Weights of a small mixture-of-experts language model, trained from scratch on English Wikipedia: 12 layers, 40 experts in each of 6 layers.
Below are experts of layer 5 (counted from 0) of a mixture-of-experts language model. Rows are named gate (a neuron's input weights, with its number), up (a neuron's input weights, with its number), down (a neuron's output weights, with its number) and show model dimensions 0-191. Each number is 128 + 24 x the weight over its row's rms, rounded and kept within 0 to 255. Numbers have three digits each.
Before each expert's rows: a language model's description of what the expert responds to; "comes before" lists some tokens at least twice as common just after its tokens as in all text. This comes from a sample of Wikipedia text that the model never trained on. Tokens count by the router's weight.

# expert 31
What it handles: Spaces before numbers following pipes, semicolons or month names in stats tables, like March 14, 42–37, 6.19.
comes before: "1", "0", "3", "4", "7", "6"
gate12:107124112148151147124134126182143117082148125112163114153157080123114133107109159083126128097134137078121152144100141151161112111132156152108154139149146152104116150137150121151131145101090131181137135121143104149154128142150192153140120085123136121128137160126094129121126117137132103044164122120116108152113145145160105106144119087202100138103152169136125123089114083099166112129132130148130127142151135121111120150115082148124148105132190108125108128133120120140127166124162098177140123136101143094122136126105127123144163174129159147122119100094134127176109095102120125113
up12:170139140127098104118083108172090101113121106138155141148118118097102104159150148138105109171177138095098169132136127132123138109113144112126104144141176150162182123163119090155092117143125118132125066096114122143136110131115135161106109108074144128154136126116123126133178085144146068124149139114133145114087130181114134090109091145103128114093118092103116152147089101177158133127115170151141145129086114082119095104114150131090117116118119141115122138142110149134144133101100076131155148131128172089103125114111149128124117138146148114138135140119141134133125176110092125146
down12:064163133118107182055124167130127178150132115096155105139146127153135142124112155122153127130108184119130136148164135099095129115179151162144106124152170140148124132079141146128136159123075150143140078151121121139109140135110102144070103076164133187131148108122163128114102141113086139131118083140140108112148144122130086150134145109134132115161100156085152116138162132107109157086149124111146135107116138148142123113128110106124122092118126126084106140159120135089117127113136153125133173100134121111103090137111130151154127095145152101135120091150113128140127110158128130105

# expert 26
What it handles: Slashes and separators in infobox and table fields, e.g. Club / Games (Goals), Team / Apps / (Gls), rated 4/5, United before States.
comes before: " ", " States", " (", " —;", " Apps", " Kingdom"
gate12:150134104146163132137170154138141115138157131102089145120118157165118131152120154106129124131161160100094072115120135109110138097128154094081113148103130120148133080119115154146181159088117101171141137131118126139112135118146126116155157120136138131103137107106104125151097135092073129096131084166111153117132107114117141133093173124131160094118182089058090145119106146145103144090138147143151098121100137114179114120070142130093164141138138120148120118137144125151118119115124087129099096157099108163142160113117143136138128105156156112120097118114162073127153144135117150113
up12:112139153111093137127110140155118147107124119135142113140122081118145114115129107138141146127095122147188147124132143082157112110128095123153121132116109091124147150128101092094110134162104110089153159127140122136122168096116156133114109126120124136087150137100189093129166117122181144113096137117144076135146115088133161087116114153104063145158116150138147122134077145118124138146117128133142146104152081095112137133167076119157086132143128120121148100106159117138082157123169149092149104084113142130143127119118162127172084124152129106121103120106130180120104132151167167112
down12:148111104122152132126125159130125138135157137123160069164121093095156129174096109177115153146137114097144182119127123104168130143130153123109147135136126152131115112087122123084150117102150134101114116171144160118135096112144180140156106108168115141098099088107136147132102140153118096119142110121171148116096108114137155159162134111112151145155164124113124066145119137102130137124146123144110161094078121131109120117141116085136109159125111135157088159162146138109159133091150120087137140106098103169152106116122127116084123104089098144106146159116090133101087102137182137144

# expert 8
What it handles: Mostly in, plus of, at, on, near, heading places and dates, e.g. city in Guilford, built in 1680, sentence-initial In 2015; colons after Genus:.
comes before: " the", " ", " a", " York", " addition", " office"
gate0:106128109131164129143119132135133107139161128101107152121090180134133169181096090084098120129142111152121096145175134120107128112118166101092177109125092152117182142166145111106128167174136149111114162132120156144110104128108118082102179154175134097135119116118150139124145120104140132155146070113133156150113112143147154139071136121143158087137147114115107148155095127174134113116119123135121130146152084149125120117114142118084109135113117105165135112112158145156122146098084114129119104088150140145110132104073126135132141123122101077157141123143106135153150135116168117089
up0:194136141101119106097141103114132148109112133090130104099124140104189110145140136178147124144130150106135139142102115159178132116158170070106156140138158157123110151120127152155113127125116119119143139102122175135137127153099156105135120131107150124149124171130093123132127111157154120135093166107096126121129134078146104140123156115077155155113136113099133122131121167136122121110111112164111099107139168138181136121058126147170142123111109107156172072125124147160136125176126084070130116151142155146127113130145106143125096120132102112126132133113174104128133167132080125117
down0:161161106174147105139110115103160145134167072116110102123067110127121087137101116135092125136116080133124120107134094120137126123116151164090122166130122157152128127111123072131116064121127086112153133159121188173106170109122144110127137132130145124122115097096115122116119125134126081138112138122067139130125127125109155131122070132100144137090107127144130108122161161104184138132062112111128145134132134141132114125101116139145108115159104100154124169131113105094136181100126121119114135147125136072119130145119119114086091108118107158156142115108158110146130120096154163117

# expert 20
What it handles: Commas, and, colons and semicolons ending a name, place or clause, often before and, which or who, as in San Francisco, California.
comes before: " and", " ", " which", " but", " who", " a"
gate0:169090105150126082138112130131125132045106128158127136123162154129158153112084126156140125129091120126086102125106123129121156117108112120142141141105135133105097151117108160120101162114124113119144113123124146147149115146115127101138090180133146104160138126148145098125104159159122120109159146114145098114094101070095101106129146062068172112161137146122090127146173104130101146116133126115130126133126123135112164125131099143143159130120135095089098104186194137091124145111105109131152117121083126131141154129160123141123136137131152091190143116124153100138145112130132155098
up0:150067135091140106115085140112125095105137109113130111120139146141148129122164142131131138127118079127144123131115234143107149142143085117091145143081126113073177140150139135131113075134143159163126100105107130142121085127110129121128136121130127155130128139130139131090127121113137133123134109104152092115082083129091167115171152114163118155158135146125159107093139126153118114080140133140123164161140161130132136155112140165122108100113102087178086139095099155118103106132111150165121134095147121156141105136117097144101124167111178137116137120146142157135132119137149102124
down0:112129065148126110135096098176152142107154132137136128136108117089104110149148063161129108106132132101112129095142131096135141062152117134117107097119158115156083163100136133131090156115101136092154127181125148145129138087144128133119099141141109142096162105133148141117145115175127085133176132110102110122152141123103111128188107111151148132131147155104127161103142140141119147180130105169122153106104166138092131110144148131128128135116113145172159141125108153104101126074118126110118135122168123129141167118098120071150132120115160118110128174135147115118124095111084152160

# expert 2
What it handles: First digit of a number, especially 1 or 2, in dates, years, scores and table cells, such as 1 May, 2023, 22.
comes before: "0", "9", "8", " |", "5", "7"
gate0:162165113159119153115121150153133132127087156139134117148150098117102159114157132112065110113142113145105178142111129169132178107138129141108142148142148132099117122114171133152110126156152136120131142118125135138159176127093162122102154156157069144154103114091110127121161119139135139176128147132139120127128143082183148126156167115131101141134126174144116184107141128124098134121116142143141136135124132118157121147128155130179111159103127107076137140146130155169160126146123127151084131122171149093125120108089106128106157156144096135101121199139134134182097141158168132136
up0:135112122148107099135122123135142118142120090164128106161124151148141130137142104139171136139160081141147129139110099156125108147132144127095152142130164099089121147163176158126160181150164166076142167168151127127154138110116142138084133111125096131116119138097164099143152105092153122158091114141196118093100123134146115109138115119136100103142089093097134084147173124162121149137104130133103171157151139110131117126123143140111193118108133120142140133165186120123136144131119121161149121061122123146130138074137143110161135116124089127118112125130120100092126103120166110099
down0:174122123163132151101121130114183170080170111150147101117190114130097141121125158125147169130110096122149102148113145094169154113129107130102095159096130154088119132105116099141094103111150095134114113132144092159130114097119150157150126151145112113120127144096145091114143136109127147154167117131128074145103121136140125106116153142111113150112119163159123179155109075151141098130130149134137105139137065139166092160147163116131116137114106129104166134112151124145158120120147147134118118161140102141127128159119133173155161173169089133107144156151143127134104106100112129072

# expert 12
What it handles: Prepositions and conjunctions after verbs or nouns within running prose, e.g. expiration of, agreed with, at the age, to ban, describing.
comes before: " the", " a", " his", " he", " her", " it"
gate0:135117120126109101133149133086128114165129145142138083147141157133090077146083166106146133123142138101141125105114139176108097130129100125081117137141127111121083109127142128128122130125153164165077169083099109134133114083070135138116106145126147198127118123123136145102116092132115098174101124105169114160138120100156133118128158142103131093194105129102141104131105157136150099141094105148118106133145114121140159170116136137152122101103130180083093068149141121172121117133146132127108134147120126131149122159171124146136156113114139098097141151128137140123154105099139087144
up0:150156122128104073131154157107122117121151102140104102141134166149171092116105138149126151151140133093108123084133115122168112122146131113102067128143119107089129104089136137168092130107152157108113138107122122143131107104140131124098128143125143201141147158112136134113157115106156108138128094131143110153110156107178091149119136159111107150153124162110111097125105123092156083115123100128051089151136127120132159161104147143127115127121116130074140124172114170123123134143174129110120148122146153159132119154195133167105143123115128111102125155138121144149183106107117099108
down0:111121106127123140171116147099089129102108147115117168113176151147113119089200163147128108078154111152125142119110140152130160100097141140145143127085113115122147156151104137100152163129155095094130126121150122140143118122105118136148122081088130109151153234126170105133116189130107147146120122125129136166140148126112133111123129099103128129127149145116164180184104102107128103122141122087074098128099119129121125117119108127122151161122115144141114140136115158137144128124105131092147143113106121113120089115092127152129168116176123166148139135102100156104149109150113140112

# expert 1
What it handles: Pipes and hyphens opening a new table row or bullet line, e.g. | after a line break, - before Born: or Coordinates:.
comes before: " ", " \"", " List", " Win", " —", " The"
gate12:147118128135114138136118115102124118117143111129162147135168150133098072109113146090166166133120083112116136180153102108110127141105125134115129120146103100147138158149127123135174148107154121141135116128144084127087115122114139168162134160148127150181068098120129146146103162164152159133153177144148132120101140116134114164128138092127077176103157106115066139174117120109179156123087119103128097139161097151131164118134130105124146135120127116127157125132099093145160147103114129095133093170188143151132161122140135105110107127122149130155138117110168120122117117093112096165
up12:122121123142135123098121117107109186148103135164134094145117091100133096138144122101114119083107118144121163129122120172110084139148133142106123148115167167159116093152148121136164141158141115105117190153112147129111109116165155138130122091102079089148154145113163130183135145112122123161140116140111119123115110130118125139095147141117124091143126136177118128081158136101104119159134084110162168081104139119119132142098158146129158145124142128126123135154157154134081114102118116116142159123120116162143109162157102111107089130094123082145084157153082158117089169159122096160
down12:127097127097140182097138138152103105077112130110112127091146132110148110117168140147137115135122132102143140096139130143119104138146133124123150146156152135122112099142100136133152086126121134173113133139101102108130140132138133139117091113102101113109100168126131106162140098097135126106102114096104126175139126153100095171089102125114129104092121125126198122103161101110105118105149158114139125162109161133147134121109095188156133157152075123132111097074157136162112103108143081108115088109109144110099106124156146091108137126148139099155094143121126111123141132079068152182

# expert 11
What it handles: Final digits of years and decimals in tables and species citations, like 1925 or 51.500, plus sentence-initial There and month names.
comes before: " ", ".", ",", "%", " are", " were"
gate1:143156123093149123122103146105132116168114077106144141124105147105140091120130140134112105141097161105137142133151119107149192129103133120129126164146156073129130118148122149131126161135149115114143118087120116103115184116125163160103106104126155085115162131123114093109120147065131143138087110155147152086082103106137198107103145175145134167142114145138154106150094114113099143126167189126138133111144165118116127117083151147133163090135108158139185104113118161127136139126087119126121131123121141158101142149151148137138113160130120142144078123167144119164152135115120102117
up1:139102120163123111137144140114156118112144129151124139173127124092129104164126176133153128132126162106141141109131132118155152115160154152085156139146117161117147141103114118156155121112113147146137147136112143133104136159141130103084138097154120117126143105118137110143095083159191147112166122162130132154142138116134090193124139169155106121169121161094119100164180152126186145159154138142159090115177090090156155109125096158140138137131104111131133138125138126103098103112062149132113160131100154167175107114079100126117126144136102176118117099139095124132131126122110129153
down1:145142086112105112146098135124125160136099115132125122112125095104079092090115148095123111111088147116091158093188188138131149126145154158097167123146155113134140130165124121082100132116137159146159109114126140143142139162117164126131178150120154147142089108124144117080089103170161122150180141129128123108121153084151126143121103100127175147099124117133121132142176101125094100136100094129127140130117141116119085163127115119102146147120097153128118146122119090123126121142169109167116132131136106178102145121116147096130150148126150129095099122141136146156107122176161154069

# expert 29
What it handles: Digits deep inside long decimals and coordinates in tables, plus city, team and musician names such as Boston, Giants, Holly.
comes before: " |", "%", "ophone", " SC", " Stadium", " State"
gate1:165150131087114138094135148121158141082113132126136138143150114169108156132117161126089103132130185104132146141123141177132180125116133101148137123086098147098151135130170183097126125132148170173146145110100143152174128133142135153133151141136095080119141145142111138150114150108129128100147131127107096110133147131113086130106100122124148156166110168113117118103106157112116108105127158109164111132103149077148112142147113115150170152141105138078074093132084134129154097103118162151147149088138142129118130142159114136112131131152091112109092188148134147112130109105109084099
up1:143114150135092115140131141075130128106110104139096129115118154138133134120109126147057143140111148116105139168124160111112143107117124121145123110138160149076112179166138130163128141143115122124128124190157128118075115139105088112154128124143113063127149125173099152096141146172145120147122110143116097138132113153110087120152126147151134142132089112139176145088073123117136112173165191107128112144105169149147136127154101144113096113122113113153157122114118086134153109162098110134115132099094133107108055146109129117119135153101134114148126096094144107089138116126148110111
down1:121112100149117121105101142126119135114076163116108146095083110149154111171122138150108118117155069136082111166120131140120110118128136145172106142102106102123095139157174134104123144148104120113128088108144075152134097150103161066129154137152093131122131133181130127096083156131102132144139127113130082135141166167120092089139155130114111100154124152115107120090112104130100122129144110110151103091127155150122184145170121128164092130135128115132105129132147121105172153099145126184118130125149120101094148163103137140106098132124149154101130100172107152162139130148153144104

# expert 25
What it handles: Spaces and digits before years or vote counts in election tables and prose, like between 1996, in 1842, 1,207.
comes before: " |", "1", "7", "6", "–", "',"
gate12:105204152096139107109149116134112169170138154117126092142105154123115111105128129132126129107131148145127094156113089105078150096142167105155120087083155132110096126116136134157153150161098129166130166139105116142125105140094142141153155133140094187152116159129156125134135190120162161153126144116113104122099095174094142138151144117133094128112134129109106074110139134122140155142140141085149127088141103111136129093153152127171152169115113127149102150113108077099128119146137183131125108108133115109142174133136128126135116121125122157120180110151117121084126112121089147117
up12:127136172118158101157120140143127125133134130163132102124117168115147091109144121150102141110124088118078130122186125130099207108124110131127114140093119076123118150121109122131149160155173117121144147111111102141114086129141157131152118123148123122116115072142092124117142121127144136144133150123193132106111111114126170128140130165183113131135116150119122127121130157101133146077132122147129118155088121118163104127072144147153140192128083154125101149156102089148169125133145141091122140103127146099131126111098121129151117144133149150135081104101118133129135096095069116189
down12:117114202130125151193103114142133090128138143135121096110142134108145123119134185118141151102149135133106137129144156130048115124082115110102133113138132112092108134086124135137114102158121117121096084106121129109097149093110098101090113125113138173115108143134115104153163077118127105163124106171119125107135104162072108152099135107116116105155100144099107095129097132105149139146139097113146138129095165125145155110139144134139144103138112133154119143118146137143122162086127106129126114134091117126151134147144127130176210125090107137129153104133100084097101149129126171122

# expert 36
What it handles: Line breaks and ==/=== heading markers closing or opening section titles, plus |---| table separators, e.g. ==Biography==, ===Awards===.
comes before: "\n", "-", "==", "|", "The", "==="
gate2:112158132118100113105123191116135133130132149172133125119105101135077132089136105138149183148128144112167150092132151110150090114156099151150114117093129151111101086107145116139163099144130105134100130109132180155168127160130116128142145135108138093135089160139106104100107153123110074181146107131086136149115124159112117164145085075166180171144133138133126127165149122132128135144152133163129143140146123102110095153126141161106127134128122170150126139130094132107113130103131135095145095095158073140085121104127087099128100142137111118105129118107117110125160136112075144140
up2:153139144106145133102144119111115096114143109129111155153152151155111145157136167161146120096135149138120085127109099105088178147084163143129131111139117091127163149154112166167121141116118138103096105094118079102086128104155149134153107136160156123144155099097125142176157113128124179133120169068096096099119156164120109126121122127122153118137142130131120155120098147109133124105150113140145193138106169141095129107120134059138101114156114133133136109111191122141131142124143130137109122116118140119128096093087193159131120153131112121113152136160159127127150144112143094088
down2:119089167127154134135121138119126137129107104119145158124121120122100145153165224162106130103132109114130153145153122125118111138142169167124116128087123118076122111102185140131137092082118189101096124110152115077129113087135150167126105116163156107101136076113067132111118146166101146112124105101100117126101113131132127085116106116107141152138166105115158142119153104136118122143149117138102122132092125173144135092122127111135116182108138129095115157142158147163163132132129138140110122121108110129124153076108136147111128120171125120149115139091144181133116094119133102130

# expert 14
What it handles: Sports terms such as season, Cup, League, medal, tournament and match, plus award and statistics headings like Individual, Career total, Fastest lap.
comes before: " |", ":", " of", " in", " place", " career"
gate2:061117138113160144105130126118135122139115115188129114115111156176073093152141112153153111088142139094133180145146186112110130138160103176150151109111111112149189140102121140103138145115144145107092121125132142137131157139123140166105134125139129137107129131131140101145157126115123123130148143093139139126083107134104092160148109116128137154131139133147114101128113152161133164108141195165093125112124131111114119159104155146171137141126112161122126148097135136123151119095122190110145159098177158108140106107147168115133110140117139123119125119160081176105149177139098153159
up2:141107107134075108132130121133151147092146140140133122127139122154148147134106114108133134115131135064120088125094086117148113128139152120164107096128134116112106121154154149122146088162100113138160116162143130114135175098166176106098094163142146111105124131151128156102147158104112121136128122124129117107147097162132121149124140153084126145104181135139119127102165089110119149142140082066119107103155114186176097125172128123090092082156141111131127089144110124130111155134125119142117137173103125146088130141105113158145169174169096127144141136162158108118149104132170131156
down2:145130141170113120138166104094156109143144150137105098095107129108174181111139173109136156132099141185138111159149126142119158147117167155142154162129165095107110128095159106098116141100150155101130136173108112140155096099154151151102108114119109135109133144112094146089143115138145107133116166125131112109132102110144163144100113181161118170160126101118135142089119115116090150103160086117147112118107177146117140115136118115118137113099145127111141143161153116155137129108140119159126160147117154131085141158150103113108072076142097138114070105136160115148102106147142110107

# expert 22
What it handles: The space between a month name and the day number in sports and event tables, like November 4, June 23.
comes before: " |", "1", "2", "3", "4", "5"
gate12:137157138149126146093142164130112172110143083154124141105133121156142146100114180090163129137086124126087125156148185117126159126090161165097124101153126141133100135107116128157126124101121167136091117139153113146137106101115144154107112107100141149137139100114153113047139162100113119149118097117166167106115113106119115120146155123148118134115142140111115108114115143152146124123161119124106168126164138153131170142151051115153110126116153129141137097130086164108121142133116109070151164142143133099141112161136138148085165106126096137076118106090122119126139124077143123108
up12:131130133132083150144170104093119109130159150106125115109113111129168142139149144122169169154153128136177147119128109164096116134116144126115108140107125118114157100143153115127140124091093152102143172107150164116142098125121165165123110155118137111155142138152171142106126088157131095164077110158172142183152128094111113151079109156124145147157144119130189144140117136125116121137165095139078107138120085138124160129121128103122155131153097146154166101137122112103150096105126150124142117153157143104083168093124129143138123165141138161116134146126097183110142090099151170133
down12:113144128114103107125165102120167160156125127127109136161111121176169122141117125122156140124124112103114106120173089117126126137132094157153140135143133180147164127138098158181115166200099118127115163134140125139125144172138098106113156113117094088150166137148129090160123099125120154090158121126128113081155157132118110084117119174133115115097105196144096106124162115086136141144137145151110113117123115137122101080104115117168121100146118148095093099133143155130116140095134102123157120094160134136158116153164111116151157174094108125117144129117150114129077107138121141102

# expert 23
What it handles: Capitalized nouns in names, infobox fields and headings, e.g. National Register, States, Party, album, History, Royal Air Force, Publisher.
comes before: ":", " of", "==", ",", " and", " in"
gate2:137140152132130157128148131173166121155126127102129125153114166110112132120144146116143145141145117153126152101159174105178150114105128167133119148177124114159106115152124157129138146127122100140168098127108131112155115123089112137183153117134139140146142117119127126125126135157128096137141170127199153123115107168106123131145154148104094123068181145132157112113127132108073163175136159125098122097072136135133144136139161138158148136108092153125115096123126157151087169175117107127105102074128106145153162147133132132120117119141152135151084168132127133088090089114124157096
up2:160141104118148107102104146141138175121116127102105114115130166125116101100152128136105114165119098141143093160147118148113113099126111139130155093146104102137128134117114151129152146099128157119112111139134160120172176133117165129140160149142120163119126129154125111084132135144157194135134129180128125115160150132142089123113122112165177150138098142140143097148137185101163076134137124148084158122149116121137148122075125148124090148110159171120152099148115136128202158165085076151131106128135147094150143094130122133106161110118106115147107134128132118157128180113182128124
down2:115126110115139153166088112100174130137126107133141135113102093128150145144110128120155105147075121125174140093075109102078108114128159104128141115120139157108117126143117078124112125106092147154124131141093148102123120159133163118114132128130131104117158115137129107112148107152155085151111100110113145102120167077095107122146142133141126132118116142154097070132159167164121094142167123127125137108136123165128153196128139141093171122118140137115143071177131101111155094102119134104122107124120071146093130089138171120116123103179110090124129100176158146153147131125140124133

# expert 19
What it handles: Apostrophes in contractions and possessives (hadn't, God's), opening quotes, dollar signs, parentheses, hyphens in compounds and LaTeX backslashes.
comes before: "s", "t", "the", "M", "d", "A"
gate0:173113146139141152126137136116154112155081106139098144110142148141114113107161116137110158109108128130126136085124125146070117147105126112115123136162130123105140137118144134083126119089105139134183135161164211170114164087193126169087128140142174126122151123132105097105105164103113080108130149168139163137108130169127121137112086125113122146129122114104154129147136094149146158128144104120172124145082123150141146129101161141099115148152134152146147174123147109123154139121157153130128110149068166103163152140155127117103132127135123107128123120114131163135093152145149149175
up0:160154126123143086131154145089082135132131082148086173141119128172110129094118149125167150107152104121116109137141119088105146130096113147118128136136076119102159133100106140111145163151124105117110133122154083114122061092070143125128097165139139134154126089153116159112151130118120152128127123120120157142185121123110136131153106145129122093133115199119134164124109131139108137123120132132110150160151096123138129077076128133115139100097136152139104131107132098089137144140119109160136125114101154132142151132125148094126131196179133107129142100065174143126143121150124155116
down0:153137163143103120099125117122133151138132053115148138076107131125093147103133144143118100135131140133127106134102139112162091118099147147081129134110110118135120112160106110163144127147141129116134109075123112147189168128091147110120139099133114143124099179132144177098161100132150156119110155114111130059117113142139123115131119159110110125153146167126134154118126131136089125147117144150157138134108146122161103106134073134085130135069149097173131133136129195126131196091142118102174101093116114134118152135119113096143157130153132131134129106150124112108157179138153134144

# expert 4
What it handles: Digits inside numbers and years plus spaces opening numbered track-list cells, e.g. | 4., (m. 2008), 315; also stray words like full, American.
comes before: "1", "2", "3", "5", "4", "8"
gate1:083162133136109141111171090122137131111150119118094140127119108123117114168142111135122171123124107153164168108113096077107159138093125099104166127138110110139063106146112107143113172106113099133109108122096117126147136166115147156109153117142156116120125122173140116099134100096154118092094114135135103149106146137112111124143120136157115094146165125149124152153124112114080187149111164097124132123063101116129112119109121114155102127116153132148132070130140130076184106122114112113099150119112105076093107146130158093125132124148148166143116114139138133114131181102126143075
up1:114145128109113161148164120121121096164113128108127112118124112126111148134116115098132098163114113127166133146105138107112118113116097091136126115129154147113149119098163151101106140119130098099145145096174138091127116169146135131117170140149132149137110152173092126158152141068126119064152100159139128124139120108150129153165161116145096109156145139134126141137106173150158116124098076142161131138088201145110121144110097129096113118161109108120127125130106119108171131150134113157124171129108129118155061124070145117142091075106067121117157112140126097120097151093133121116
down1:133108130091126143129136122129107152074124109125133129160101100101123115108103104130136157143158124101108117089122124107172132101145137107119116095135073156139080133115125129148114117100130115097112141125128087098092132120128112145198152132171164126152142074136079124150116130129088138100117143141150152189108124132143086152093088117118062183104098123106162127153169126165112112137144134159109147143151124154142156092121140127114116123109101162134143128142107153125138148092101164116163161083139178132119125163106122138129138122157151122132134138135132127155118185125156141156